{
  "d_expert": 112,
  "d_shared_expert": 0,
  "balance_loss": 0.000619,
  "init_std_router": 0.0386,
  "norm_eps": 1e-06,
  "tie_word_embeddings": false,
  "beta1": 0.95,
  "max_grad_norm": 2.0,
  "max_seq_len": 256
}
Below are experts of layer 4 (counted from 0) of a mixture-of-experts language model. Rows are named up (a neuron's input weights, with its number) and show model dimensions 0-191. Each number is 128 + 32 x the weight over its row's rms, rounded and kept within 0 to 255. Numbers have three digits each.
Before each expert's rows: "gets" lists some tokens that make up at least twice as much of what it gets as of all text; "comes after" lists some tokens at least twice as common just before its tokens as in all text. This comes from a sample of Wikipedia text that the model never trained on. Tokens count by the router's weight.

# expert 4
gets: " the", " and", " a", " was", " The", " is"
comes after: "\n", " of", " in", " to", ")", " is"
up0:098100118101152154146065149152146163110080058166052125123165146188137166092127094116139132111167128122129117109117175115143106161053110150135150141137147151093128112164117102116129172173072142070155164128094146109135151093129150109175122177099160086191125123114091128158100143156111123125166032148142109140135138121038149066075094126139186131162124138159118125160143138088147054108148140120111195088097191112133155142140090117118131098172111139139137128141127172087137137130164173152153127149133156143131105119125135150059134129140146135206168101149127105148117105137119132098
up1:086074125156132112199126163070153144204118123196127186116123158110179085088063112152132148164141133101189072139078061120092129145143122123143085133090167182094118130114127122108168113129187120197106093105137159173174117128149145103097127180072108064170130080133132079144117129146113104101094128064177140102129042109139175071126072143126158135191083093166112122157092116142170151134117123161047172123085151137112110089141082119144101112133102112105157095136130142171141111119121153119158109156141090163149110129150134153075145119059132100150116155114121076124108101069102084105
up2:158135153089144137165084101134161158134095087142139156155180159071109117138114136099072149152132156191084217081150127143152091091111052113149145070125145132101147119096126159223140129133110122170142086122132131142080161087065203102146118154118017097127068081183169141159150130149142091122066100116148132083187087102098141169087127119140166125132127113211117143161136112130118115131133151154109130189132148133128135109082088161170125069106108097126177143170146148180174179162120147131104091123094167141147125131145107163061117126114149092176111107131135103132122111134163124152
up3:096118131114175092148079137123101124158106154076070135059125132164093081053130155151084164167131144129169180124125163094129090120131169119080149105053180132110142121186167162133112137121066074161149128110141142079111160108086133103150171149079093104183097136138112111176166092146177069134150131117138114186125106149162167082089131153065111125118090184135097184116165163098138098134130075170135162109169113091132105119089104145087135097121063096122128222119138164066129096093121189115105108133116159149142120078065116121117167085084137036186108081140127196181194119148070128143
up4:089122128104152185104104134143164144137073094106115197154124119107131128056174159195146169065169155108244177103129120160096158151161103149094107147067082169133196117142135089096151141115130116143085125164177090111090171136128157096171118185101131178144184111160106146141091136123102099114069114116192136129140157147110095094144160183144111191132146107133107102138177208142172157068132117175129131148122137132134191165082049153063109097121144126127178099159139109084133121083133135097114159171183135128074174145122152132099170113096124113169101095121178175203084160098137128172
up5:089116144139138136157128158117146121144154146111146093083121185161126084117177201131093122098106145100162123112128172117087104161070120127149118097079115108056128169157148134178168165121115156128174121151143137111118176118131132139109133153068158132151095150128066118113084145133083126120109134128185152065112091142111096098128136140151155110113036114132072121116135171126117168109155054208103137208118198147122153089092088109139117113183146165166155146154081132137076137074172119132146160149082171100135078132110185148106112151120129140183120112152079102118175141155110147144
up6:073096154157190119114126094172156130120132156135134169116193143159137114109110152086142161163182205154123116138154105138081115137126063137100142175099124125103156187119154152083101201145097183119169113127112098108076110110110149112107107115097156152138125115105148071104138109102150099103163078133172171088096083070141199180126120125128154052137148128121184144153181169090091164130186146116098081140135117106131144107123075126114156141126124130180162161098101148121086123183160171125092176168175112147125129168154201112110065174084129116112095100148157151125125141195185133107
up7:146138103164167127114047134153172170157123187199185133096138177151138165118126115123157180138138117129112145050114191139117042179108194095112151142115111099120092127172106126118075138076140160035115122135122132147099121113102205145164128147099107141138144111122094043134089157163112125129092104125186045090116101110098134110156165131163145129119180137096158132135099153148091112113141138129131119117102160133156097160144191094084177118128093108120116154122129084135200121059173144140095092124107117149158135122175162161131107160132119118124137070127209114084164155117132094143
up8:136111145124185137135137114158152155117149133075188177087151148146152154123142120107088117159178156118119141105108150094136092188114094137114132110116133154067171161141088165128093148115134093131176133137129088159152114120083144108147116131148100123187114139149152123139206128114097122078052114106123126084128096118120163106102127120128123207132148183130128097169082141142143103136137127100143065103103164120102169119103110134083128129185175189117183146145143117111156096140199128087143186124152106097098147184138106185113148136123138120163104145157082116148180079184159123109
up9:079102133093152127121110116197156111101139155154104157123097120149147129121154110095178193131113116091191118108092132196176160159119139127068100131073159171156167085133129169110092114055090171137138154161101122157107147158131112118153165113094147117115088121096125103244113097134098101111120085069159133085122134162081120079155077160120087159158149100096094178124077128114103120101190074141091132126108163110141153089121140191149135091157121099085150148145143127134135121105118153127090129149120103119080140144184107083169151137143202098121070163107078157138117129103158157090
up10:091145160126145082200117125127092087147126119083198150038106092146156118123074116089112122090147145116173116112141148109124093204176079145147159155090097103109136122136058125128117177144159111168102162169131154124148112081084154073156105100158153092111137170106086076163178166110127092155111160082164067154096099178173133053147143089158077191189075146114072124180075129158172102133110159183141161183054121142132134156125148093093113108193106161137153160105109143117148135133122126119106142136149103156104081132118111129088081099126113084129102166123107105085180116171118086088
up11:114111075180156122151101155154143159110093117087098116138167148124142176113108134145134139131133097087123095102126121132096144175045088159132077144096130163125201143066088160101097152142169129140143050122175092127117124106158126110111149121123075166140056097145137106086073113136120080128095147137109113123180127144221138136132076186165155130132157117166074135116173156079142154141153102180144156116097100115187086114053084146117137050122118118092135118195147132084138108141120178136077133078117116153160131150108155138124143160150138107130132151125092093104125120132149117125
up12:164080116128127152170109088129184127150123094115151151103126158124129069083153155081158166083159125087147204131139130098083114104157149163103142129163143060154078097147172118109146173157059142088150089115132152120112100123126146089221055112135123172124123142080137116115164168124124110124109128108134101087114122124069171097147156093088109076148142126116092127134130120120117125181100053121110100147106136152089135047114093165106079171153153154101160120154128125118052122156135150162142139154108065060145134153198121149068137189157129111118132104154131138129102100131117162099
up13:168097068136158147204091104191150150122137140169155144098092110158124206153065127104101110122127120102095177149122094154133129078151123174160123151115144109153122105115144111096126151137143142169159058109105121183107194085120171067128183172142088173101153061162132081164108164105195099099148115181139170136064168106140100125085100070154138053151137090109094099150135122173098113118130153171071143183095118156175142111104103094198123161154144176129172154104116144157128178155108113149136136108149096107133093181122128167128132094128010077177133108113157102162162119124138165138
up14:117113161122131151152120103134131126078111183089068089174140147122164142087151147144185164152105201114180157110117151134149141177165085127147127063096087123080117124104112097091131085152175116124173105116153126102141145156149147099156127083084068102104083141114127097095064155154103112156105128150131143126198137129063179083116139125147103173145097118110134118040110165101175096127172152097096120097116118080133099144124071168133137203145090128126142158134091118120110100119121114166124145132119071078117140126133155110158143130140183163182097169075181066091150094160105078074
up15:139128171141162125134124176098147150111119078119106113076146176106155129067165170147110122191127150078129114122060187077109133157070162089154109166121155153133103085163069172133142187177097145127133134163132172192119167102105166129224149160105065103146138090176104120150111084165111083127071138027129134072122148167096118149159116073103112108135120117098151080111146129135115134146138133150114123169132150064136166085160090120148108122181109147086134146132118104069148165111179185116116126101140089097132138159128108164135169096139130154110106117083106141139120130134125116156
up16:079096135165192152164163177132090165089094066129145145102159120119149125087147072081142110113127115147124148141136150125134109096049138158137193094136129123112136102118121086093143127105098116106103098090191135155128158133060128145173122171188128191172129140111126106132136101147142088079083064123119097106096109184092132107079067121097159159159132087166156135151131122091072147139110107116127187182144184129153180126076083075091096137146168106125135112147144112129154151076137128094114150123075098151104092134189172175077154114127089128165144076102122140131174133177166085111
up17:116155085109230164155120111153124119095106118169155116124204123139191134075111132085119093219182142086116115151130128110151115177097132084120170050118095131133111105171082172106110124127149139113156136135142161118088131094121143093142190162069148187159137140150095093129144143167147147092045156120110141088103096103103180149153129134159073125056135070091100116162089156148142099094132147145075127167070154142188117164187153109115130105135134167087194184177086212130144163117131178164101108157133141128164133134135142138096165136060143092163112157163133121145110165133182151115
up18:156145118111116141114047080176184186116111130102187104096148168140223098107127125111065150152144195192159147101059099136121083136147133119131137103148131152078139149134168126107144174057122151152160166117155150110128173129088162113119157127159116095154131085123182121128124134046154102177102094103114153100154115108138116116114159134146097143145103115118144107143124116130125127076116108153109145145068127123114180118152166152150226091138138163121177129106112138098138167153054149174106131119078116135143127108145094176112104115081124143097088154114056130154136169177096133154
up19:161135109155152111161077122176166147118129117128088166120164124163087129121131062071162147114133143066186128081062164135132131106111095162180131137178114079128169165091135041134154163121124101090116126133137104104140145169187172131137137139164112106111175155061134118127152152141088174122093100144182101109103121121086203083129132169117125128186122104109083089157100127089129137133161129121127141110116197130153181111147136122092151104159068108080153149156107156124172135175119136128093116094066140179150140120180099150100108116087114101141118138119145124114167168078099116139
up20:097136092178117163157048113158174150055127133139133133097136146142160106116137079128157146128143089097136100098059149078111101203095154114113135143094102163125171138081193167092124130137109141140151034119156122154094095150094098107180147160189121178113151136118130116078109102151129161104146131137155111157065173161071200115130131189167136129127141135071093080142174177113164135089102134089093093086127144121124111150138102095094110057173155110093109150169127094163123157150144128147128154110073087135144143107132142108110146186088108124157131131100146177113127100124154082089
up21:123114083176183091131127107146175125098152136068081195162139141112138144124188105158119107105173148131115074170091107114100185119055129082076113198072131145128116102094134163130108111130147108130133085169165122111118183076118176065082149170142174089064097126083119110064081154146082120075108163140125096147125171134198111085095169167144075146114097111101124109122110172142119064093170066090117118139010124164123143131139080128119093101137076176124113163183133145115127155167188171089138092181155103138123129140135142066075119145143102123174139099084153223131168059105124132115
up22:116103146116159100135067112119182127128158123131052126075158098116115115111174144155096184096182157120121140085079170054083148150120226108128129135129145144113153181131122100083103138137143163151181106109148112134082132119179149098134178138065110061135135126168102103201126136157128053094121142153096110098168121116095185149145084156135174109157135025087132097160109132150113150169109109165099149136157098163127133066125138089097169171117083117106139123160126131108113133123143148144157124094137134155098121114161128079131138087108117036135084195133096121140153123168123130124
up23:132094115093135092146085083149170162159146125132119126078160165098106101108189091112090146190164144116177087112108119135088155137077094117160103107125135171097165090092162140092127131187130140138137122164191143166116194083148080110162119177087119129137179187140062142164173177129136128115086057128093125039128053165181136099087088154099155129113071083134111113112123177174169120100160071105157150154110162126167179074124096140144181155135136096098208161153114159118116137114136143140101127151119134166157116177126113099111099178107087191079125090166159137177170160164174150149
up24:175121141140150127162135137148166116140139084131147114189168201162175140133188094140221212142143145119163154084125080161079170172066138092165155101133172221096123154079117119081105124113122179116137085127178130149105122127136150145195120160128101094172150105165161137100142093155120147142122130178102160107111151176142124083151127165137142139073136090067097177162148182090094115117156162140164152127092120159142148088101162109041104086161102125094177166156156145139137088167108133122135203131167126103141134133144132129128140137101084097178134137102115117132155106132121154118
up25:118102032111180120111126100134142146169173163104118139148142126163134117094122168098145148150109125120132110161102129154171186157101161198112101108140161106117168106166180123061101121191172149142118085167147156097091192116084057102125098137129129126154133149135127115175161203121089086119125094128126116093158176123075144143088111115112184152063089118081108104127139145091169104138156098150090149029152085146168089119164129140080152148121149148121159140109113106176168135128119137140085148134117164142125191154141093070134108144105141105143112115148145128172149086112122143051
up26:175124096109152089191117160126184144100141118111140175091134124073172190055109096068168229165149142081104171091107177129112129242105122126145153100109152118140133064117118094108157195125131143130119132145156144113054092117077137109106150167129159156116103168151134121133156131116161118144125088159159146084140105118119178105149121155096063139063164118146137142173112141092144147094104137156089089113126180122128114112124149141112118122187128104146144082114149124109125144098197151125128138132154166118150103109089150164102131170117103128185072136157163113165118097116140131069
up27:102032140077129090159086142201223173102146062133128096145123138109143193156072192123125125144158160136158141184129136092062142143127129067124130097150130135098136119140088153133139178120155123137141050107184198091076113105153133116116080126119123128157142088132128088132112119032105097149104129126082118093066124121089184077122132181107136195082137114143130086085156100134160124127155112145113163126153144093152109095147153134101131085117167115165176141131093172148158155131179118122116178095160163154129115129166121124172105123129141044180146080093135109128155072129116140086
up28:186122166110167125124031090100208127113127117166133167128125127145172111129161110148122095062174114051173133163105130096137149117140175056087131116110124148106107132183164129116045095132090176127082039142148075092104141157092145124135171122109121178070144065120130099151124119150166151133086054098153076140107158111088147058155129170116134087174174131122097111165147186144150161099150092106085143141116139117123104126124115119105099099135130102124136084142148116095142109131118136134099122100148106064152091124144153045120135194152115158179098126124130145140091093101209162121
up29:047069104080115131118123101137161171088132142069135147146146153158130126115152136207186169141148175126073163086147118064099169127124136078125171120078117107132132143086070141132138118113138145163106124091077113075093166178055141068114114169099185087166139162142090071089116167175127128084095097120129205153166104153118157121096123102139140120141119078113078129117155163103188113117137173174080112156077133086155118153142136147080100143113116136145149181158083117135193117115114113215142130131153147114122159188134133140080104130112110083142164098138155130136107068115126143146
up30:132107137097155165157163110097136144053134114077142194142118165088132116125209081101165117116131141141116139174076133135091131104065194104108136102101092158097171152094109095112130194147129175160190133133145154093143113130092131068146111201131136128104143110101083145141101120120103132078117113178202138135190133165063107114109166159152126189154072166116117105154078146075090140150172149160133116140096132115145169135078143142101213122173099145149143166200137148146132131122128113158138158157150134136159154115101120142113118144144161064126120163082137097203101095119124105149
up31:128086202162184137169121152159152129120172151113105101126152138090135087146171061124112130155146136079160095131104129129058157122089118153180151102082097063076133097166128097121165167140122151141154103104103145135108090120155153151136072140129021139118115086147129088067088153091165138147132149114138153134085074119065165104059144153140111133169163092136159170123138136111110117083107121143154129090140126161108149096134130126121132119173130090149120150061059121077120147067145141113162179164142141120166121117175198100112063119134138134144082135151147131122132083149146128121
up32:116152114124168140186076168170187174117086140140123130101157221152126109065148139099153136139177126075095179088122133116126098120099177172118103149161149132118149138098126096139189171101134143096110092084152157092160137143161128131066097109094138105105190135113115133103168092133115149119087085078144069076108108167066158091079167172131116170150116126093127119151084171152163108133123113158162162120169205097126239156121165067101096128164137118126164121143169116120117114074172150157110130154097117161083132151111167148130142105057156095145048127069117077113150139122160156122
up33:116101164146163144152113118160185162158097097096162127085150119103129117087118191118137156127179170129152097098135137127173113131084056148162104156106132113086148135151127170156146108108101097112147098096149145131163169060068170131196121108098149204078120054122118129120155109118146099190149127127132109106185153208112137100084082119180200125159103049123142147153118129138144133111090171134094134157166095192135149081151109134061070088117127087165145119187093135084085162082132137092084089171138042179118142123142188114089114118156146158139142113166124138123096099150119154090
up34:100116078121166122213130148177179114134180105166154144140114108110157183147146152090101158142123114042106156077136136124133139109134116090159106099071147174086121152123109074163078134087135182153098106117131124147120127110073157117090113140134091115095140056142093074126101180137115083075113107128149187129107128138125144128094062191158106171107129120167128118144142173094093102056152125136170195138114156122114146140179134147157149126158108137145151159121126185143098123134130131146132143118098112133147103142153163150088117125103134142157057134154143073127149083106142107135
up35:098090104164205122165102078198170103088098120171096115100138131104096099137123130164103110200101192086110100123082106152127105102108153100093168106115166151114143164143172131103111103082187098121224117127165069089125121174138165136168123136085121086122155049099100110144113124147134069177064158163163088155136127120115175139063124114094124154121116080119133110144086198079150123131144105104097142050093111078167097110164145129121166096164163138074166125152107169111111163069167154109133062120201074113154101094094108071095166117093102072186174113130149157162110126108118173156
up36:095095144142147107179141196168180213088109143159149152114133120124093125128144139148177124127130148118103155098044153091110087107097129103182092135106155103070101177120128144081170162139172179145131070113135132119091150152115182110178123194078163171178125127188095086148173079153159105076124112102146098068082110128090160109165193103146127080130126093154108124095152164108141134139191103133101159112145140157177179086095091093118128093099114098126178189179148184130108081132139134132163127147143125067150126126135172100113172192084141126196103125093177125150108152135100159145
up37:121127137116130148144059121115146153129119104113045134116121133125188130116120138130132188154140107113167069104100126149129093134145180106106172171095097079117169124133126124141102175113153159129127077165139099130152159129136133136173194183070109093102112082117121158166106088167140114144101123122164115078170124104114093099098100163136170091121053047106140115124085169121175170137156094125118144177104092106113159105143151151094144116177106132114118175099087145115133166122094167130086119069149150200130081154126158060110115159102114056170102165089148089158121167080109111097
up38:155089146118110152082088098151155125127099099132134141111167145016134107100164096063080158138124166204064153057137075097117053118075104097153148089098156143094203161143166159173097115165136120120101091186078122113111138082043123126136116099129089090166073143183155123142105127146068112150113117132175147104151071127126119117101171079104155112122087102204098137171083137147141120124146126164144144156140095069122156107083123126086090113087095136129157167134102179154158101132131138094095142070144151142179084168162110141071136085132185101176095092170185131130134136113110187110
up39:085134126091205122125155128137106136114042149123105145105127151173104152104146051143108101171065133084209170135107151140143112126099127139123147100076099125128110144107082159170171132172082139100122109162113079143129195088106094124103119133117098131180123101140132076096131127124113094143121150131166099166184055127141111094147156172034172171174134151121120134080123140089161159061128101105093137152054145109110165097156141139093141108087093131121187134174073124160102141126111163082125170165126066133144055113181185132093137177105109092088052104119134060067118103128082135118
up40:063151084136144143186120141183146134102091167131175098115135084153133087082124087223089155150153164110146154040140071164133117140126131164129139146107151161076063135102091122096137130113151196120184118148131132108139180114051103067101088150123099144148137122174084163070148148123160123125110098162118190090084114110123102131147122135105123165152097092109098093112121142116129086119150068107115208144118147124180160124074107128094122084091165183105139181135190177122131044140150156105140150090128144105179110125140157100046141219129128117198126121105109083121172119100114100144
up41:108123115175136125153150139184103179091165148137148084117141152145123180097120128127113148112193092121174088110089132203143149123122098171125095128116145127159091112095100116134082154109083181107143148137120141160057133133160131121163170197151130105142125092128147099106150101139145039153113151088152109156086127083076179108112162099065120093084122071121137141119079187089173149061181137112157134128087147116095117089146140145129106101184121127138230140124164115117108124135132142182118103145161059126092157154174143140116065135066194117193087045081143119140118119145136135097
up42:148104082151156044133084117126159136097140128112151152117143160094143168091083122047113065145119173120194192143072123121092115099078101107125117139089166146139193120159099110064161123087115160125162067158132097118128097091112152144154156125116175164174124145123107098145125112059195136126141116070163125057129189166143131116114155125131092151137098134140135174107133198131138139053111155166129157132145081088193109085169143147144158094085150098157132121155153140163179154106153168126106158125182114095076169101139117124117102191133107106100100072136155113157183054164091173157
up43:123110097164144116158121137090156185050103140145105176088143114152230174129162090105164108128076159164152164117119169102211153154071156108134134079079200131141153134118059104088058133160124153149129107085180065153148154155134106108162144094104105105115171092124085055137098114187143055101100129148124141102142112116114135143162133145110065101141066071134065114169101132145157094131136097127156179139141164139158146115145071219112144198125126102130175181150114120152118181189130159154089150152141116117127165139105088069106128163071114099181127146103119113108163140113124121159
up44:080103050115187150143115105149145187116072115117147104088130153149145143105104130142130159134104138066189172100057146094088104120185143105124147092119132177143161103109122145097095117158134084141171112135101163128106225139169085122194125165087079099122102055137100085171122163108150158120105148130118141121143077150160138119163089184137154056152139103127098126162119142135085152189098130130140145142044154120128142156119157211117102065103099161101187135172160088173095138138136152140099130164213137116125076159098176128154131152109123084155077148087130152120109096173126111175
up45:137075097158088132123118104093153089127154118115101119111169135097187148132135098128108225191146110092095173129110155125107072147111127117120109115144121184095103115135107166133120109148086137105122095119115142097079159079097159177191141127169072087180102109121116162131059076134174108079078135130205135112116126110105114077062110114134138132167109147118088096143098169087084125160126144144136093142094124168105108113146130130236154089173087129045142168143125148120085099083101158099071125092138105139112100134185119122034073099085124098133134097109216152155073100105127089114
up46:143082168153116065167119116107145134101137171097161110038119126119117123057183147088153118145187133131143173139114173160158137199085127081164139151122088156117098155074146151157157161123184094128177140131157149159145172149096124100093108107095115120152152159119092095086074163114173096109142146079187093177125165137107086133170145142078098151108185092110115111144077156143157162127141097218118176079159145119130130142093150096129148152106115161123128144164111119074149145146148166169110128141110179157126127162135155180068145121115158055199118126148172139047106111146137133149
up47:166107081123168133204088081132121183061088119122149149149147124139131144148138168143122082115123074160170110116081135104146139142081081107170131154129213111050176132138105112140100130162105105123141126103140084136137165099059115148175144125175161150133137133125118118138097159136092138096103122119123127162134066074111158066124143123168104149158124133132128129121099137084178158099176103105078093058130119136133143138100096127151092122168140051163155094220110152146120129139194163128074146111181129152125181141140153071099147152121156139144093195110153083098123156155134133100
up48:114070058123142143150122068121109147128086074111087149110044064113141144124068102166161155157137150061127118138063163080148194204088135078136085185134152153116186165106132089154090125151173159113107103114156136111096166182134144101215178100137084050140166123128101117098097122155147086144134144121127131134120158130161087114127131134150131153132130118160112145155102126147108110110118151096128093112098110104172144083115121171109154099134075120078122175163135191176164086125171158135110120130148161111138058120126124069045115147165130127152143164125116110102111117147124097103
up49:104108106169089144156139158163179166108083132180125140092157134104169165172116072148117129184123143133142140062074111139175101134122109129111110066093152185098103145149112138124055198134154084112112206163115127086188104133137165172117149159077142140159154129141152087125108108117137114114133110105098090088170143128117148126121137122113083134145116182161074103158078165128155095095135165168140169108111149115165226105141077173069169177131083175133151176127076095121156173178130162107128129115171143085143117158151099130115119151099146053130105196107100147130157121118150095178
up50:141159076101226104150090146137140174113181161087170160122167125156131146160216075082153154138091124093144184138140155136144147080095188096067103153149141111133112063135119041142088139106116097130130136127130112060131126152137148103141143171189114157102082096132149129148100114079147144089107139107120151064130103131041157116108121151121075158104093074104084154197137131077061077119137119121171134132167128173196105119136125150112123102190139099163157176124088182126147169155171103144145160151110100155100164133095113134050108129114136047175125064050120098131164145139184118113
up51:123175087112128187174068156126092108127134136172166121158100123170109101136124063141105141081147118047077125073112098146113183218099180110107198107054128188102128090142146112136141190093114053163145125145129087130098127113132148128136161124112170096135137142126095132103131092090112159153070093152145068127097114154165121112173114125074190181140083087130122090153086098122157133065119104116134144144162144128140170103131139100160149115093108170122098207157101135126168131121182153117129132134110102113123114167135111116138144110119101086126120099172141093103150132197139087123
up52:112089123107171127158049160128146132135165141130143179160113136129147143145123097170124133133200075112093080110139094054103153168100073085136144186137128108111118142077093146152143138135130130129179117098123125128039162121092150157148124173075150139094156190116105158085139168111098087137139098069145111094113138166089115072132127138088157086192080152136146115112142108121081126067086137148123058091083156142121151148149157131121029094160126162135142150123136194075130167170170145172141170095143156106156107161174069127126145162135127125127137118175158175089135088126166118067
up53:076153084127176126103127111149113157088073113104123186115154109141115136130117106106117115150166142137138089057112119133144093163116208101153169116139107130111104131164097144137116128153142080135174108170095110123136109090080149121164163149086094121148163138150124113161180126170130150158121170149162126062201074162128196126133131161179188120168166138113096109135116111070148180114084115124079074092060152139133175178087101095074177062186121168137189168175118175123143099182127111156108118093135135116156064165141111181053109110124163116125055102150160129118093114138155121078
up54:105118132167224096136106152206157128111138097062108184116126162115154105146164113085158147098138101085187123081131161109085116180084129158107144095133103104146146123127107201122138117073135159119122106128195077120101152141161167121167149159108143118145176100115173120097118072125056160106121131171154127070136168130094162144173160084126172125109106118139075145122136080124139111131192099175114122124118147094135114110069131161140155069167157120165179113145173122148084125159162126124137113123140122121201083188140132105076109130127119088202143102136170174121173156137171150106
up55:127116203093177164137163155161132118131117159053145137090087128149117137140179137162130095120150088066163150108173191177130145158112172149114096138155164171140079100125162152068163130156120120154116117124169096105093117126124131106125166128100066090165180120199134116165146140105126094140171117183129146119109146160109139124110073146073155136102110131130111130171116116110135128125152134161115105130098120155103129068124092111128160143175169126101137193088106234117101164075132125108123134095181100078122111083107107137120080096052123122215120083124153155185126108160141167096
up56:128094089132150124130082107130120139065139139103054105115127126122170149107120079141124176090189155105166125061131155165112082098058118170104155114057153100110092130176165174146154089153133119123134113161189124176107146129136159132096076180106171203141150095145065128158206134096106169134085067142183118126141069111109146055116161095129119147162078137154147104135100146119140153057151110172149071111159161158106168149127113119096153101160133131123068150086137112075112079081166140100149174113126101126149117109153127105055132072051119118144092149109133141127143115153130087106
up57:135073119147170142124089130126129165099144123107127130112107190135120125082154109131071150151186147074115149111067121142117082130146151115181109129141153181144149090108181113090118087139129178119113092137166155140100108113106149138169133162151117089120109157136090090093114183090140095071050147130185147138119173085099185108122157158114111135167152135103158115127122133147098163094117111122206133109079148118120178185079183118126120099134088072108112149126121143123180088057167189157096140138114093113127170114114109052086135089119161093196055133141109122164145101123142125064
up58:091100125075176115128171119172161094141132097093115149083188142207165189169092122125147128119140214082110156120121125164145094129154170138113071193099090151098118147081147087140089133121097106133157145128118090109110160121089173096169070121166142167169122105120142107133149156091136080085104125152177153136164117178125103134029055198175150100154123106121162144096144091063148139107124042144114161112140169152153104114181095116131161109132115182086134189172126157144149128137100126194106144099162125170105136143087136157142072060149138067126104104103079097092160120122118103163
up59:086092119168096136177135147151136133099185098102125221091162159155146162130137088096089101150118111063130216131118101118140105141110153093138115150130053182125113102108148147080137144097128137140109095163123105109173086098101118143204178155157110132173118156139176097153116053150151092117139187131119061067138126129130197096132086111120128130163144141114055117122124056115100077059091175115114119114045146170123137141114166132165202129131132185155142192111115108127150135160150161140114118145118128127111096180126089151077144136128117099125103182136151099139132111158097162112
up60:077112108074198096093134067161145151107098127150136151105137190128149171089167157146169116159147139156174159112144093163073152156112140132162108169093097152130100157095166172157066102159160139124122115118147071112112130101117162102151121107118112100088161059151149115176206112136121094128165164162149134156119146122118189095128078099125087144180152121134106150092193062151110158125110132138096139194080091118101099122139129141130146146145160112160127181190100089130181112166122143101121153135135210154140146136091114115073084094141094109140067120073131114131112144111100097132
up61:076106151100152157179129132154120104149107114149085121103122162150170156117136169051119207174105116091110103108067156175077105163103132091152143176108099156107159117136110057151114150173149114155134176119111141138155157091128152149135149206142117093117183068160125117143087134147133145128081174122149101204189175127108118100127150116132101123089139128131122127127052100135119099107133183169104089110095080121098108085109119155156114141222121152175110139065096167110151195148140120050107093176153128094164118107153135138091042117078118109133185117115156089136112107160185110133
up62:081134141106179084159098168125104115191054148139112073129122090080160119108129125155085118169115162134166081139102180119160107115144072151092119124154117153125122149115161152088104146122133196160206047096143163138113159108163136066128124148118101121165130076085143057183119141087101127131064092114157098083077042131144146082197103127121162108143119184138129126093123163140177101126103172173198153122105142134113071193133138169101067104131134149129166194147117167129139115147180089091093162134156139168109102110138145103102136128080117134161136102116121109155108139099116108126
up63:138159138094139119084094130132141092111161169093123156072172065097149140104155115159112139152118086075162178145064132144123134129102133136151202140124187115097123131087131178110169177087084176146146099144152189092100166110070127139180164202101114141201119120103091073175108165157169131132098101060166106064079086182140142080129142167158075098108132106109202135074126174130106133079169083183138143132108083151185085120104160105137161101157096087120141191144127154118146109122138138117091157097099050148107122086148149059109152129105121073175037146116107111135090167094080093112
up64:116115076114112139176124142180142167160145103119110171078171175128108154091091105119138115188167173113144157127061118115181086114118144077089118147170121164141186153109111109143056126078097158095090143074093166173149120175119150150150129132087113089071115108098089109111108101149093132121089128118188088147126086122089067108169103142157127138167137116103079080128162180142127078112122096093135165149195125172124123151128088125163144118154137145161172137134115124097146090116168185168065105139154117143135061165148153108077127146164082049141115126092126174116090148146125122125
up65:069047088152134087142114107161107157175127150099141108111174156109148140088157111137119179121094178106173171107174106102119094138090158087116165120134097129139164123120109081098147166115078138113106112131165176127092171123130125122208124178119114114129120096147067123094175159067128109090138121158136126119130145135113146082097116096143110162167117093155147132079109116154100096095059127140084137146134124118123108129099070219113137135146084185085164196174123200123139144131152130062099117198202137069108049124119114100103176169097134115109129105093129172133140143159162163101
up66:131142125124163100131114095161144133105096101163110114088160147126168099092121088151178131124139129058167180080112133116143122145112119082126078114117202082095166075130181139134103121075126112124092108091117126181095180092099109170126088098069064191133139098119095119113075071125103110090055081077191138133115088149139143109125092175101130165192112089114126113130140135092129149063108040157173143124116109085142098154136189154138126119186113136142098126108114128103116115088099160116152147127123097196112153115152117112129194135156147091175137050058122113139095046159126147140
up67:146119118117156138164136123121168132118175103087109148094165109079192156080147100124157105134161097084133212069147204123078134143075100173182141128142180153102149137124166137147117141173161148120124166141104127167106143123145122114139100182077146161117167110129125114141125143175104110115017101155142186123133139218110172088139101119129137120136106082107105141148115115092115112096122114145099081145183169105104080067117100123149101136154159130141128197113158129116089146130150138107156154135145150092139129124154126135155138082074085106229134129144115125135056100151203098066
up68:126129170109109136043108119154156128130067140094146131104177123168151120128148113137115156125123149129081109157154148102118136107140160132207148145160135155121104084102139153196172115062096141139172058123181150128077163159115184161092141102138133094159158138079059055120152196057143168133088082138131116077089104118091135096112132149157150101157084131143115138162081185086140178124152139181167108129090133105131204122153120167161186076125144131126186079152101178078131169152083130201127111106140160101152081108122135172096124120074158135125079160109201136164153158177122069107
up69:082141136154175130122127107118099123132080143108090196097100103117155131080054112134151140155120166107135159109063181153129189110105090100130111106145127132135171134126144168105128142084126092116137047117156154147145143152160181126161219152101108162114100097136150141147134114113127157152149093135114117101136087094103125132112120191136120114171122117082113180136101143121119125127159118181148130135121135131166154142122133090129094065122125095107128134162111109090159101116158138106087103166182115097100113148102118120136189148147070076165117106014127104119137142083166095115
up70:155078125135171140163055142141129159134155135097112182097076129107118173161130126108137213124162106124094140070080138135162101113182152103137129143100115104170141182078146129120163184119126141083145142112196140048156122157055151056158103125112096155162148138115154098109105105182055148177071133212122144105160088142139123169149136151080129131105149096155119140149124170129115136148127141187154124140110137092138097127105146174116107144105122141122197191106086123096106105128172109090081137167146146138186078143159070113122142105117195059141136100109150167181147102208129124124
up71:148114118158215152129153178204127133160143138183175149144136149132129112129097151129155114199133172125108161071116107111050149147149188163169105070138139146092128140142110110134115166095182085092087168105113143094148125053140186145176130119150111112142111144086070075159121158143097094059107057161189078079150134182118164040130142219138134138151137136129137138130120153139211149064147178170107154189116115142165143179163130115118168171134135086142118105142157116120127125142136136149141133084137149163106157084164145169065085122129144096098079111117137143168150121160136124123